From a checkpoint of a small mixture-of-experts model trained on Wikipedia: vocabulary 8192.
Below are experts of layer 4 (counted from 0) of a mixture-of-experts language model. Rows are named router (the router's row for the expert), down (a neuron's output weights, with its number) and show model dimensions 0-127. Each number is 500 + 40 x the weight over its row's rms, rounded and kept within 0 to 999. Numbers have three digits each.
After each expert's rows: a language model's description of what the expert responds to. This comes from a sample of Wikipedia text that the model never trained on.

# expert 6
router:480507494478512390474475495527473497505514556518508505470543450474495539425478546458488490508520444562539567519413519503522463505499552545471477506436502560587485497498505552480477514481457483526514413465505416540476442574487481484555552492508461515458522571503489517492545431554456472541457541502479515487436515497498498484496469502533409500491502389555471527490603507478499505416553
down0:477471508418496528442516473570458470573564496522428484523513452471480470505465537589468534577466481472529511538513494518492480519531466497448473533504495497550538521473432587525536477593590549499503554514527545478477582507544544468590462540476561426491547540576460495437511442521469496475498546462459566487515447569501486517464469522469453512549478529496466529459498497513492527494507
down1:509476542509592513519553522509531529494458499511452540419524497480466528525529461464518512550500428455463501554510531441489542483480496476491548561487524484478504454525526381504485502398538433426578516550481448521527457516531519483571492534516481521514556469436523509512558485478522487455489485539501534527597451475486536497554454495530520587469492574477562437495576506428473486474518
down2:549543469474491538474511515548532376469489469464555513538538536488513508466500491530488482451551508461506519514565510515476494538542500553480436455557474452546463469520474560441525537459508488497510478545456572487473532448530468502429492464562488452507532469508503469534559466485523438528433465493488433466527477396550513457558596502421514493475499389548476556495518444511523489473453
down3:496457567478425521495524496548551452423476497487472557516517561476515515486516529486476478474475579501514531436424433517502465557522465527469433535513528489479478580532496457428473461543515563500566524442497504510500466447469512454503476538445489559574509533494474546507486577488501508485533571435494437472475561489491439486441539547534541516519579497484501564463522446581496426487457
down4:508539586546517477482488477500487528478534540501543501475425484509524506464595567515492515496606499526489542583470505557472509506475555445535509474511490479499539497556475561483500577416467526549436473481552507501520549476518474528495554528483443494470465544512477566475516507524571457515499527442456495553405521505468480524467490459521547504536504501466513568455619513410546492476557
It responds to: Table cell separators. Pipe separators in tables after a row label or year (Total, No., 1998), plus list line breaks and dashes.

# expert 22
router:456483485517464485488506481518495510503499547504537465516445499495560511510493496471582500501480495496501517490454449472440349441494619417481543525485487515463545454537396526461468514397523440460487415480537478544494440516573519542498554483495476486580460476508509505429554498518507495498484482543476483479532518502489562519455474500545438510450500494499450541405514457495504506524540
down8:492512525449464444542463491570494531521467512505484483411510531443484487504494496521485465487451478549543574457516460501524487522491517547409446419480475550484524558536514423436529529472479486584543507489441577535469436532504513512492460478526469498502458586493501507506443524480562461574469507413489518503607535490480506481470528492521498503576473495477456579461523483460531603508523
down9:534583461527582505551529490542499468476553620543577545523476523582542535452518525515419476488530483506461480589463536446500517500498490530447453492511486405479486496546516481500534534526529520542532548416566511504500443543498463521508493493485502458533497506536467556506490497494580525529547518509443513513563513426545497479477436498478570531514513527540563488473460459481602510513510
down10:482431463490444505487564466471603461553482567482504546516499469508505587510484436507490497478470510463477475548507418506494407538547539527525507563552537452561464510537487500532524412502496378472572521516484533475516482504488459505534551459566541414481483460497524568522546552493477518481419501541495484541491536515499512522570472524471448501485493447512515467519567483556487500471563
down11:477461481515461547566477502487573458569511472516487566559497489448562575491509472563580498537501554518493536422477542502517476536419453513485476541480536549488494501500633514513481517547536530466480409459563482528445481459528513548466504462508492531493485498539489449471497489563476525518547525539542517492487553465492433512531530500555376476544520513538477520522578507463541485540469
down12:458480544534503523484471437541467529466545513505504527507470500492535501433509510517537553487487525531512556429548505483434492476539460513508493522514472504452576522485556467577540491545550457543585461552508564423561506522466525496485553546533469448583461421476532464501496455440436545508507449546479491467463446484478523550517527514527484470566486566503475477566475445479547384569510
It responds to: Mid-word fragments. Inner consonant-heavy pieces of ordinary English and Latinate words, such as sizable, mirror, eliminated, telecommunications, cessation.

# expert 18
router:506507428477518465533448443478531586497511541555549542493492442518566548480501522494501446486481503511547536516510511514547475381545525471445465520517527534550484523531550469489436495450475486422465487477520555590531433647498523525540509520498472523516492476548464511479588471483436530580436479472475510494527550459445505462476469476496511557482534466486501505481524483480543449442479
down0:545505528461580422575492528526471481504547477493532517573492525475490457568460482496463500494483513427603529449515544504441496526534468515523531462440450544452508554527506523533483542455522462520514563495440542507520456484492522493526562482496501533521455571466506503494551448462491443488579532457398446498480482523468465537534434567538503572458475499433514572504543475452511424508531
down1:526486498495487461550461446508571482473528462428477444459480556485516462549515513495522478465492418393499489512445570461403542492472472479500557575525491507462593493428450492512454475550492529507526519510553585498473522479508548502461529452473537555496481538426531450502550462542556460448516494479464500597444508506548462523530477523504527432486474529448505522466514517574527538479530
down2:479523462558472538511527532468486488538573497488405479494509484479547601562484443511465573477510441518432504581494505532423472478476542473564526495467511443490553501479452554512478526482453492500531472518516567470577516508475463455520475466472482493431540485549559543439491508493575505497536467456496478473475420554538536501471423445477423485477506483568494507483461470452554547443548
down3:537504436517515460426586485536442473548551510518585502539408513549505573502510463403538440567454468493521504439488428512545502486544409527500507506518540445575460528539529517532463507491505575537528455462572533484484482515552579514510487539446470487483457533535517474523467501454495464503497470542471506536537476542438429505522524494461485514492491491509517523548486439493499586491432
down4:508410517525526557525498519520456479575527449449492513489523501512524526501469475519513446478476440423541505538573470440519540553432473547507483511522457526496475551544559479464545455500435539521511458483574529520435500487466442500460520529490420513562479486588575534493497532471516535518545457511469500546451481522430505470550537475451497499593514512492499369449505517534483454457535
It responds to: Spaces before numbers. Standalone space tokens before numbers or list items, in table cells, dates (on 4 May) and indented lines.

# expert 8
router:416541483393520495554485527489460544490550540465512480454513520500456484451477486447457498484488493527537563499427448524529434460496548532467457542512539551468517452450462442479497519451431493529513474464565469498512435510551547517492583502489542623491555506554434510455502530588479572583486476471485446486491559513498487554561465506456485542519503442501506528507512476523544506491516
down8:491542512523507548520481485474400502501527480498486539462517543550482492517522493553525429491446473524399524478456476468483594526526543496486488547506542556562487500504465485524558472503504463484570605483516417520543520450524544529503492541476519533531509488492485467468507425499547493559515481519531446559375497429591491517528504505524578512531509587499457491483451439515530500453544
down9:487476545505512534551480519518517474540522512472475472535504590503424479497528501556491483534509527553508557550539528531496500439471488483495500542476515514406553504525499416562510545493513418531486502456568478524464556510524485529462517487493415589577497491551519522462458495543521459500510535455537462528565525483506560504541485461528588448583479469465477587497485586502452428528426
down10:449452510484478577516539476460502502465559406488522542517497481454476470481464441466503508458422599472526492463453410492561473450450497552466496407418569519455463445562488502523460459467411527528467526526481467547517534480490529498546495500505549437533469525424477498477555541489484408540508530481525478540509502530567497513575438526488515527524548485487533479478543524531513496507465
down11:532547443518445457473469512530548452459457496516481564500480481550480414525415539485476549497528520465466457493452538524534502492466499499509489547506542497499439459411504488501468531454414567545539543532495437489473540640559435478440497488494502474493519487475537506545589494425522505474524565455528524498517530476472485498510519467538432455502525507500566481447581487515472583488502
down12:533459493627465568506504456502533464466529508483568445512523543481569460482497510542432582525478493555492526500476524506481479458483502505462572576456551511484521534494518508474473494571437530495559506506555533484512475555514532463493569501473482509516408497547536476508468488455504543528536516529435510532547515512472400507467477514493537551452434441467579452487501517393510557539484
It responds to: Prepositions and conjunctions. Prepositions and linking words after a verb or noun, before a noun phrase, such as in, of, to, that, from.

# expert 28
router:491519417434519451493502563546516506595530540451563475470543406502466472435422544450499428445472485533534527564476523475488496434538502517410433491500477503522569528553537523496504565524419492441519522528519492497492509620467505539546509511481461519499493486501505486501544525486463498563510477488447432479495511464490523482512475468469427487521597467501470479495522507532522466447563
down0:494502553484463458501501499486511518487484444522462521540531488538433496531453473562486459474550535523530558503486500583413479491522448441526534463526483447579518488506474461523531485549429469491477496495415499458549625447468482488543565507494467466514536443500516431511494497451477525520475460518523449521545513459529512504523504425406537504541538505405568456492615512503512548499508
down1:507530472516497460477454522507523498451496514487509513505470508510468553470513548512538508501532440484522511467609496557490526462490487475522528470490547462407541578403442434485555532513473483513470484565592507503529478577479459430543495486568461520501498537461468526486552541526451543603469410540489497544476474548471525502485461509461560492432557443527435508463473480504455480417524
down2:438483458522481435513546526565524395596466443458494514523501519533544517513502537553485509455467475541479458553583548524544488537496459462441486550508437476512497499499503522497508477469464493460498552549468535459498564471568518443418499483531531515511470455496527513574477543542428480510513468497472481571445472427508517482478516454544503493483485547614508393464544516482477530550495
down3:476536554513502537479433499452491489498495524499532550527559522481420482437563485464513467505510449504486487548430469539497518463516501523433551553453508493468528502502472547552521456496480409450536526485517497547437470484466547491468541463540547518525483542487489472583486496628530518434523453480561539528462455488397523512428386499591508520456504506499443520486466527509533510497544
down4:498500467478457510563571437426574505488521523496539473521489494471510593512486467404486536491598502478472434519460474523473538564540517465581550465472506496504491517516458553476480488458473523469580479475464480485523505447481464493480509426477561509504489451519532445532496488505452543521446547501473476501469555497475531430576537581536598509433500564456491571534538533477522534523466
It responds to: Closing brackets and institutions. Closing parentheses, table pipes and quotes, plus institutional name words like University, League, Party, States, International.

# expert 29
router:464505479476493500527454450513520529478594566455495472490536520448501573496529547498515486568489489477494526480523522525457436495575551495455517533496448517473543494524491530395508530566488488458546489449519484463505497501469497479472538464502536510492535543521440486501585469496422603522569487420482530502503508475477479545552465572559447500523549498500505558447580472550575391477504
down0:476569531481456430517460479430399518472440484501479510563530534470487496450525478471499499464499508532559446577501446427546491535577470564510504505489539535512460591493454438514504473497467460534488520582470491482519504543483540503459535489484469542534463552466493551434546524461435533479535506528459451474519474515546523541564467489454519477468469500529545466480499442422426572432543
down1:507527489488452516481438468458505494493464489565462411437487444476448461473543460453493547469467561544467486403508490435481500508501510436498562499496557501490503524481452552549541532600517499524487496500554504443518553447476420559456463544494538478489536538542549531441504546523460519483580479532519562461487468528527508558483449404560531455534498435437495486458501543504534534519532
down2:496556494517491455477562561484507481451488509519481441523493460476514558490477479525524454460474430465506470578455433423562514471504515453517477494515549473463575557531552461518487452456482578471566543563527498595526498546538471500529473476512510497503465409501556482512479460450436518476517600530443445523556520424491488523529456494511461486518483482506590486553576540492486507454537
down3:476427486440458470524475506537501479462540564448489579455464504437461476473520455463449437555472503554482440492525561458471454476550552469515524486475481468479590479486511543496497427446447514492513521458522500449528465537462572449499505484503465464420424537494514526404517586469535489534519447482504554463522449488434538500526468545478407460472500432526551525504482512497507486531450
down4:490568564529540501495456500456457501495464452549422497484482484547488475522457487531601473473457554480543533485497542592457469447515465503524548577530526483506514431450476557448527522497528527494557533427529449545531470506442542466464510430505543551495506544470486493495508529552542496508519523507503456514555473541552502409499457486491612499562529510526435464558547464448508519430527
It responds to: Infobox fields, mid-word pieces. Infobox labels and colons (Location, Release, Born), table separators |---|, and inner syllables like un in defunct or con.

# expert 20
router:467502490424487497504445583452492470524513539558464474485516510500453459489477521449516492497515448547490523511471513431511430517510572424477520587505498574523480510506459470454504460491487431490497465496569580574559464566490495536500540516548452481498531536526497513485594458500493489510562492508453496489552468536434557463523453545513412579574469437489452486482484475415495452505538
down0:433510446529549448456517415498605544572487501399577498520498494501551510587596491521517455489534491497444465529490412503515448469533474524549536505502499481479489461491516466503476424472466446492540484498539518449443523542513472483507486550477522489501489514528550569589459519469544476527469485486508531587445533541505554498454509444463522478521516496497556446538463485531475533575521
down1:445465462505504521530523449522509470474539525466500537460482484478459527491541529496488452460514485426468470514543441505536378519444467493500517528524464509511512480443463486499493530487500551509471486535566558489438477501459525513454483462525475480524438427505518498510536528425419416521420463533532464535509490406503556484470484512520549451452405358525509455480518458495461560530537
down2:581578548471478509550512582509518437485479513506471488567601492517495516494420478495507500568532496503517401410506576469536506480464471511530469518500553516503533560471531588523527508516507540460530494449449551538462522503486500478452526540519568495497493523516520499481467486510473518485456470546522454446412500517640496511490544526565522466499491535479533494483538441480540462433455
down3:522539525456521447481478530505439546525492503476440569508412491505538428500521538504415527469493510521464538536460500587501456544513538468483417493591504472539502528497531509509436517475479539530531475508479495491476496538458535483473461485491501462590524454440481544415569399556484533553506516497510461486472417494555506543509509565480496481480526511449508444483532422559559511575546
down4:518471437488519476525498453527471447468607522558514519611507550456493496504524525508525509566507540514507579497479529520501508472516481385486537449521477454433506493483460473487430486514547489419457484487544476603449518485552475516476577501528559468444475516468476546488488577456515494479563498528583451486526537543504479515498491427476539554526455526577478451503492527481545540495533
It responds to: Dates and digits. Month names and the digits 1 or 2 in dates, years, scores, durations and table figures, such as October 28, 1987.

# expert 26
router:472485552488556432506478507529517444558564566480399496424472442475516471470471514509503478483520447486508522517501530446524418394495480568480517517512513521540486544471520466462553503464528509426491396451521496547512481535534498531448548542501446544541536492517443453515491453527449414450471460452505575477483545470461527525484484503574471521470533502450473531528516423510537456442511
down7:424505466552508493477477499523511549487496460525505486455501501474509441541518424533451531558470419476447384544524570515533520465496507396495532504505509532448533478433495494453468538519455487472457492461477502548489432556489526489542502483546455560557477608483533486504500489448563468559474556495551436518524510506511569567528523503546552437456511428484491434499552507514474495513458
down8:501565543471523549424472477491543481577550575494451571496534493551572539516477590464548554563467493543527507558445529563496528474528534559540545454494506472512461478535468549479551477489529505521500541500481502443493501574546559552500510500623496485532462460472555433480491416501518459474540536495536570501474499480569467517500477424451509518551463525471518500465469449489492491515476
down9:513522564507587384525504481463505509544439480439472527498496509467471475478531548506530494476507489507517486553532522453469520535455457489553557580472484528492483594498497556486490492585522464475536544611500518484534515574509484499495499509501554488419499474468476464515564503481499481568456451538441452478557542487446519471521479509527506510521541473578480443470494542514451493396589
down10:561490483508530534553534522501513468487468544497458474459457511541526547423459414571488542480462512560523492518543562567553488470524525461512513428531525440501480600455476452506481489549536464458572614556501452525554490482452493473470536537525561479462456459434434495514511454460496507489529557518543466516499534539449572560544517522516469482435521455477495500560439501484494460491536
down11:445476529491544468521515496457460598471525546523523513480450472490465571418482512470478569511460446540440459480508479525516522448469480477574458487467486476479447540476490541528435502533548554487588449520475508525511498519540521492483422483486555474555482480389562532548483440462475562478510446536470463520532540524527563523501511548455461478448497454519572513474435415464559533478496
It responds to: Mid-word fragments, pronouns. Middle syllables inside words such as ol in wolf, rum, ack, ham, and the pronouns he and she.

# expert 25
router:518495468463495510442445536502524484604566540522565488502501465555510564462435501487433514535538447494556507598466500448520468511542606499532509500475482521433527482597511489472502472496468550475481440528465488449553487511527510500464534467511477549503616504514453569426475486455456509544511481473533502482535536449446521498493494427480482545563544444530541465491538513474557514463532
down1:552455504475480536481475502453484488462500464560474491511497543559458486583551565526519541509510537535482495529491424453493478482410539434491498535503432498511584482501472459521583499478548544532485515445452570450511423536402536487495601534532539519533444507476486488560467553483489495407514479545487567566467542525486500504434472468550502516579502537538507495477520498480447497528467
down2:556469470547508522522433492461574410492481496473450477490434625493554490452519492534477473427476498526557549461530461522511454481496452514454504436489490477479446557448472516496470493504470454508466561519507485525457469542500462526503516554526467498491434532403595551502467495535521459495558522469423443462544527426532505475503476528485543507515529447430482492413505543536488536466464
down3:593512525548481515550422579529542492517537527494502516497478561465458488507543435453449528541470487452452568451515501449524526502465573455511456483490526517502435510439488434464587497517486464500549489526510436542518478488511458501504414450542453461406518511453422459481490501515510499541496494502528471479524595500468460502477492491503444575525411452487561491434519520479482521466567
down4:476485494496455493443561497472539502488539511512473464396443523482559507530482471397437527422477557498480478448501489470445518457505527508435441494530519449504510532459558469437443527485574498503524546461490514453474567480552524471497550483524520509480420490567407457539470477507457471522502454524548531545464530502530544494469463448489488543502525527432521540493563491549478376475488
down5:516471436463460559466539429541400515522518593486456435515481419569517468519561461602474481507539490531478415501557464459531548464440497477513430514486499548466525540554432500536505529529494498493543460547504507528498464544477475563510510527491448586507522500453500493516487412566507542464469529503477578485528463498464525507436575558456523533517485483496459521488519517510512470489464
It responds to: Word-ending suffixes. Final suffixes closing a word, like -er, -ist, -ing, -ed, -ation (container, vocalist, pigmentation), plus table divider rows.

# expert 1
router:420532428498587390429496529582517517498520509508500458452525497454554496436516516464504505516554481514510482553439529478553508495472516508487513538523489535534518475571503481445514481423511424451418492509514545541469516503496521569536525501559460570400516484481521430442529539520520557520504518488496452456546513486444518507504479516481457570522557454464521521398503513492528505473562
down7:537567465490545506549446466518495556448475483565511530481574477492503473614514512443528503520520474553464541484493506407503478500471458574472441519502496530504463497572505545465528468570467499527581480462479490552563547488525527532483474490529503472513489481460527433463507484446478613428525528499524481492526517527617537443507483486563514489487546478532579465469529585494513524482460
down8:460484510476534501475506457508518506525541493514456489498501452566542547527451553450508423522421457490524539524569424453435551485531489545488589433457551446536431615546535481569444472505531555420482503496471470518450478562499489448576477412520541456463502469519526532467559469451473502586510526481543474458461489473547517541528493490540516478463493539520527503486486527509529482503489
down9:527503490482490576461533542550477549479510511597532537427529494487495441498563532429573491479568509500491461514587478477531499515456517512529518494463558501442503534455527563388495501537494429470552493539514490577501481475518489543519483496521569462536459498465510427475546583549528490494578518519585528526499528484498520438555574530445457555498515485433539491541496465471525482523521
down10:487570523566464492500463528536484515472526500485485499473530484536449440524484527474533485519512577587410452501503512466534610476485515552562456476429481445582475533501484534483505478480428607521546488536463508538444524483508475471532534480474548502466516522487521449564559507491422495516473513490423501473567519490516569501425540490494540525469497468489462441526496531553503396545508
down11:470505554522478514509487490519548472459471415464471494505447461492480538467572531482529490492491559531483564437456490498481491506449475479497459510557437485491571529508438504527546522510517424529430506573560528455550510512488439421513431567490479470487477476467520497526416548508391503540460490473543495505519483481463441505489575534471380578492507490439491450448508463485542474546508
It responds to: Function words and plural s. Common verbs, adverbs and pronouns like is, was, also, has, not, it, plus word-final plural or verb s (schools, acts).

# expert 31
router:498535481500520441481497492445517483464550517475554494527458458509516580466511512477466465524514455478571536507421461498516474458528523459484586533483471543515583559464471460459459539500492477518524521491550471479488502497542493562524528435531544499501501497456485542410575439529508565598484498494465432465573525504485585547435462453539509483441542468512493568544555426571509492485452
down8:522491548533417512488519487421432533558456490463535524440501541537483530468447537543474550457454444495503486484485454434468581532536488510525485455499483498521516582573477528507539546496464560541494485559496570496546511505588520496483489501527436591493471494550557465453406455517493452499523467473431523447491464513586508567460493472549514453538537446508516480541463518472498562523490
down9:527544456424453549482464521527494519465445499545565530528539560536560487408431449487419471532479537487455455614484482504442445519547463483574426444528576520517446476551496498444450502523494475483509520476533527501527488531544501506507496506456451522510530513478489518538477492466468494504534529502505563469470573421538528457557464455526469557525545477439533524559584533508478476468494
down10:477547491481404469490502489483522508426518477519485492541452527520500561531458554502570493550487533413422547474425573490474410488511512481541484538459496485565549536453528474538515507506542490549558464518559512438554534498455426515558506542565545548507461471471508519515534485487611511514497512487531553467473473559439525508498533401494482562509496486437532480515501493487518512552572
down11:539492488482546458593506483458544490484559506475442572520492499555434508514528418493535552480501532480548479483480444500542501453479552476534455509515577521562514462518504542508522420549500496469564497467537516494509512542496561472592502567567554533466540468523479508436528523507468436516560428492505626483494480549474527495460503501534501476434443549591574484514499492469523476517500
down12:500517506502504499438533494496416481495409485501581494586492486555549459526514466454350468509442523521496506511493496508459427471449549472459503492478548559487463427479525439558428499515494497460539543443526432522524505544505503521563523534593475456536517492440534507467539476453465583547526534441468458522501427493539490543475430513480503462509500514519500491489465542506464481484472
It responds to: Latinate inner pieces. Vowel-rich inner pieces of Latin, Greek and scientific words, especially taxonomic names (apomecynoides, craniosynostosis, thyroid).

# expert 11
router:415515518510574479468466468510493506569535483455518471525472526450576557478525516410551513556477481556546506606472484516477498490496543457535515526496516546480494455546498490453498471473473512529462460421481503481514482495568474522555497466512487562486493473507493472497556541574448569487438523453480459406491515432486493540496498488486517561540491464445490532430624528437519496501575
down8:429444441533509552508475529498519488550480474559478486561502563453507513510545485482583446452517549565513505489416406552471515536512504475461522464430521560548536608486504505453488448533497496474552493616452505479468551482493559484460485520500523508533497488516547445460527419456385484482477525504470469559471482506498521511501505487555535554482474554459456486512489522500519451441510
down9:477541557529497502426487539501526470488498504455561561564544504468413460558463502510526433532474510522480471478509508478470492438462516495540494521520470497511530522461508513456440512451470444573534523501481471568550489449504473510463497475454507506468471465507486544451591466480522586626577455511566565472477473531496483530459557500456510561548543567534532512463534476472464482484607
down10:468472478497485538447486480489515517475564512541494554547398581430498485499486418449549484572482511503480509490520476530526430471448526466524532523498531376551530507497465445491480562489513555509486549557555490494577536574507529529482528522496543529537566460496523514511449549528547479432562468554509434576459522496546502489471444482555513521473483528455507539495535425509514521435470
down11:488482552441536537537476508411512462469510505504552453503541486485479550415497566496571508524462590530465494411461542508412466464384479478532511530461486475411542469495479534521443499541452480573542506511395559517429516493532534461498502498538448512429528511525507502516535508486533526515436456516492561510581527498460525522492485419517480505513480486518530527490489512533451508503442
down12:523523518504487531499532531517494545531559514504570566480538462511554519487490471425411502441519450541480493531541555492503434473529497454508572511506483493497414534472531507484522501456503469463504535464544447487601473503515468546534468456482471444602430560491444462576442456489546562473508548450519466428506490503449488486475535571476450539459618486503491515540477480487482474537475
It responds to: Inflectional suffixes. Word-ending pieces, mostly plural or possessive s, ed, ing, ts, ment, closing a word before by, in or a comma.

# expert 17
router:501520450467503453480504485568442468570555564506565500430515492498483573460488522507499467484539449533534475524409483550533521390572518493445516507555494510519516519492458503430490484496443584494509497516434545523565485507545454560465542503493549519544510469492484522497473460565481521528437465449453442487514514481460552519482488492466478525506604382481454560497486494524521505438487
down7:540493480560457522506478567477465478521516487495526452469495507499558455450436437486501478492529532505539514474445578537515518500542455475511468457465451515535525460508566407510528478515559580489497522493473514477518475470492426559528480525561485535542470487501579533506415456464496482545474564448478416489508584492570532614488496529505488498541486520428496460559519477541532563525415
down8:505481504551498451527530506526546508526405567491528481450534524447533592532548475510415550484510430546482527468485525513527494485484527479541540560534517506507431503412520505468585457499438494538416500542477498563483493460466438521474425437466526440502503430503544530561501499509493544570509529500467454505478454451479521499531476478469513521521493477532427489490542558554519399510569
down9:506497463524464502467413446507425554438501557596499479530469513423558531487509490431512520448554520497555533513514463482555452503423552464465439525570519520532490498475484453455444544471531438535565513451429443500499500499500435470522455532525541525474441430459481552539559504514515475559520471482473510535515504441468454502500476472472487500498502499504413551449470491589470447541489
down10:514465422444446490533545566427478490414477563580552501537580491499534493516533579564512534486464437554524461481534493517494571458568439502464552492466453561492582515475513452481523491484485448537465548499533510556505467482518480510480530480464596475535468550487442440518492466457570426458489515452493496452515472544482526534458491489483448429496521500525504523498571504498508530470540
down11:526509490500480485482541540526477481471588474524508489447496590500598448519455459523454526501483568550492448508443448548507494432525485492434487510549518549506455527498500477527457474589525502417471515535488508405537514500568527545524516491449459456537457446483475490480532474460538454480575469574494512457410540488528508502498528471520536491428488524531491473542498619514485570454488
It responds to: Name-final pieces. Final pieces of surnames and place names such as ville, land, ford, berg, ovich, or a last letter like n, z.

# expert 19
router:438534481455525512488532538580510498528499501463530419500514500532526522516414541485398468566566473496556534527473566449480500494481500508452521527489542584563494522471545535500420554403527447528471482502544493532484471512493469487466494500535448497494474488474458534486555476550445563517448512529498466437482451498466539548475477464477476539554509471472445547563495387502483423456461
down8:560488548506484515471499502433511515453521603513417484522494476440440548568535518480504456510560532436441531500509517548545464464499448539640538481534550504486492440491604470462431526462497423489527467520462493539465474521457521474486470524577539469500489475553463509532545474536493495438471475492457514502508484518443480518500517492419476494458435547503475526557468523472417498484480
down9:443552548458605409524476523497506472456456476595490509493479552544531489523520488470553562489474546585460434494530508461494486537515417459506521533510415474553473461516523506571458494525442491525473418448505477480498508476531527498464481482537501475461474523500523515520473519530528494512521550443499481523504532495530585528541590424544520510415475450545590480525489454545466529466493
down10:457472564544463518474469481516464596456502504516474480461408533427529521473462478451496512510543444556533421520536478468480421517498521477515526428542551528518477471523618513522526522508583468453523482406445417473528539477508547462462507480516498504512491506480454551550507489520527500530522535442539461564501424487483559513530436488474477511491528472410483522452492464500448497569495
down11:481522528533397469523486533545424482473475549521419502502498453455494416518558548467471476567543496459498477472521532476550494503530476503475505451499538524521493386515520514553432490487515401562577475473502558436469431560458435496488523496495500518434465550448516506508519494527489538450453512538482501467506478513517507485450498456515516558480482488422445557451564502497419448467535
down12:550556389504431502534485519540559484508441512536509512446485483484528545429562546530489497472501557499494500513503508459520510528543463557414493481549501437477540497463455483506444496477529483522443507568471481493481485505495504561569439525457406507573479512536458505446536479442558426521527503528532400544399543500516459495459461532529514559506444494508465470531567442493505495510525
It responds to: Foreign name pieces. Middle pieces of non-English names and words, such as Asian, Slavic and Spanish names (Guzmán, Songkhla, Garik), plus month names.

# expert 15
router:529549489499522478435494564472528476470537530486527476488456533516497445523482517409461432452500468503524582448439499501555404532483502459388543557441506565523569458517482556519455519492472442507428527524513496485544407558509510467499531467500466529458518482519499504483508476544429472580510521453530526481494477471488506493497449512493505545529567450537447480441456487470550473401518
down1:515549527491532567509511478586418472429522482530549474475496497485482467560457564551492442528577577452457467522532471446514492529369534568459549519531532504491446514496518411524508494494498538545439517534487488428517443484478501541580455455501522503471539514537543468538522456533511437534461518556513469479536459536468459521492525503457538522545489566541497495571509572503519469522501
down2:426468479531611497500478454438506550478492498468501490500471499518570479578486466468441509527543503510535496541539461561421498529472508520499519458491548497505399509539456563514468449521497469465511533408515420509510461464411537486531504532458515559481460488522547422466496498508537429502569492513535484459504515501467512462483510545515479536546513445417526509570523584490536416466479
down3:506471458509492442571521553468502536512499481510509464551544500497550530548479500488472512628488529504482481539592550432529529488493538516500506452467465425473547519578492497513590512532509512473467583522498454492539490460498498455496462544511508556482494532504515473539517449524530524523608487575429489492540505363577505509456510480522504505490583530433481510517501507434517556483479
down4:447494510450522513542512435542461500513499469567507539533562505487605483517545510548455581524513474586498473477487533498494534537520522464444449445483489466434501455452492575483490500443396476486479443562559486468482435495595487462474456499528532468554487485567462537478524506548542565503489517491537408460459457497502473485545574502511465442502520559560464542530523485511494487485456
down5:411572455518508447462451537463484537511585528424478449532506492483494544468525468480574453543544512563550498487503524519471470482569477522511503531513518515577526511458487453461527554456511549499451428519514490487499527502615463498477488497509457520550478485527495478492504520520555471578478466479477553437497570456477450455463483472465403494519569579462482532598538465528510519509539
It responds to: Parentheses, quotes, year digits. Opening parentheses after names (footballer (Southampton)), opening quotes, heading equals signs, and digits inside years and dates like 2012, 1952.

# expert 3
router:502534451452498407470493495543451518468468524527566516519519478523510519446449585515475485531599384494505481525415557464486489470494508525466455519467503565506500522471553489466448555476520493544487471494521468521478423519495510499541514540575482479461467573454483515426554464529461476551441481515496530459448446463478525492496461471567501518504534399600453519506518461552496474455492
down7:530477503491550569445503472539494442475495545510505457550484528497527565521494467449485537568520495428483506540481564527452433452418547434526573430449541441447550491456508503475543495481470462510516510480544505485498532553441519490484484546568539569564515463547416550492476520565455568535529509431546438487523468476394501483520457471501481506529445456473470529511501517492545463521519
down8:503493397559470459463482585521511474572490480501534520450490416533502542481460504513548540465467503534473521523546526501491535474483468495461446443480506482426476531483547491508410532555448466465529484573556545560523556453459457540518443508598515500508453534419509477439510537553558498533453470532524565493531590537551492519453515523485501478555529463534445544535531505504529466480476
down9:487583504543498531459561482415560542471453501546516494471442501462477471513483511523444510434512508559460439513498562518446480514500540474519495478550453516509542495446480463446435617561501460441459503554514474496508431503441509487504479394368474508529436464418515490498544556523464483519495483494487537456470537499510531541501569571495469505526515460491490479464468484540530496469464
down10:502484509451525483540430502552463461525586519489437539459499454478549561450513451500598479444481512473569537521502501573498443504487517433412495506512475540541477493478473480471509556536492540567483526506454430428455449534515473531558543501499498499500544504528588510527519433539481501497441452534481517568487507430556514520514440494506511582552512531489449453438481447461559469481462
down11:474542402491578501503510543493529466518462529524518455515472431475541537485462430521412467457486493435552474559524519545504450504482480448525438515589483522561448436552475456426542544539475534457491458527497435536523466514471451502507564503476499583559467478462463492423518473516531502533531509517532479544456447510555543537503398464455452525506496547516487481470529506480494506578478
It responds to: Foreign name syllables, table pipes. Mid-word syllables of foreign names (Iraq, Israel, Pasha, Pandharinath), non-Latin script bytes, and table-cell pipes after numbers.

# expert 14
router:488513499406541490479490544500464498635563487529465517496550507430526482383449462510439515524597440548499500492497515497463477472475498516478515476505553519526526507540491493517461466470486504471486506449506540534553403528595490526462517498457475543514492512533495478484478459532463475491514468437443488404456573500460507519469463470525495521482479469506435523513537420533516426411510
down0:489536472516491445492516525448439486552442521511496429471473454512519510483481516464584508535514465519501514516482591516479579467525437520426476515527453540499471444498541511455563470496597532484473420522501488546534512544496420565481506509457361527488457458492488544481459500440553530525518525538537468499530503540578476454487443491493542511559458581533483507486442521470520439534493
down1:491500482493480461567522533522496482544463493531553558451464487501584456588478502487512478438512448522473435481551529514475585539390517501497487579545511491529498504592535502500551460355548512491556478535518478506548480584488539451504466497539430488539472548482496487545487520539486499494466498494476475483486540521469458521500498521476428448467569575554529515497477480531428507538489
down2:581542526540539567574451521421534451498508410521510448461530487474480527503526497459499497517450494563509525477524563487415498519515559551478468484568479449532527515513497559430542546496484487493528473526449590496551489489519427424503462574487528493475448494495444509487543464453503493481496443467412521569525503551459524474516494503480496515473462565451488561599550481526482511482455
down3:515440480507521521549538440586435381537460512538522491496498492485481508414520478571551509524532510419451455505517502499428416544498471447592539542509492505500527508486524594496464504472508505488575511448436477562432511510465485546490496579522458439524507477511454532520559494468498534481505525495542528479546469527506474504600519470455510503450462497515524553477482573468512547548507
down4:500503517451426474518518491468450437502486514501531503560467531459536483526537465498496530460528515587445474483504469569519499496558471528531491541493519602534550573519525547602442442520517452483539458520503512506496450509504511464481532503523561462409487536538428498470522513453505437445490547495487474490550446591400449550409533536456526519496452503574502525533476495504555515484491
It responds to: Personal names and places. Given names and name pieces such as John, David, London, ton, ley, plus month names, often in lists and tables.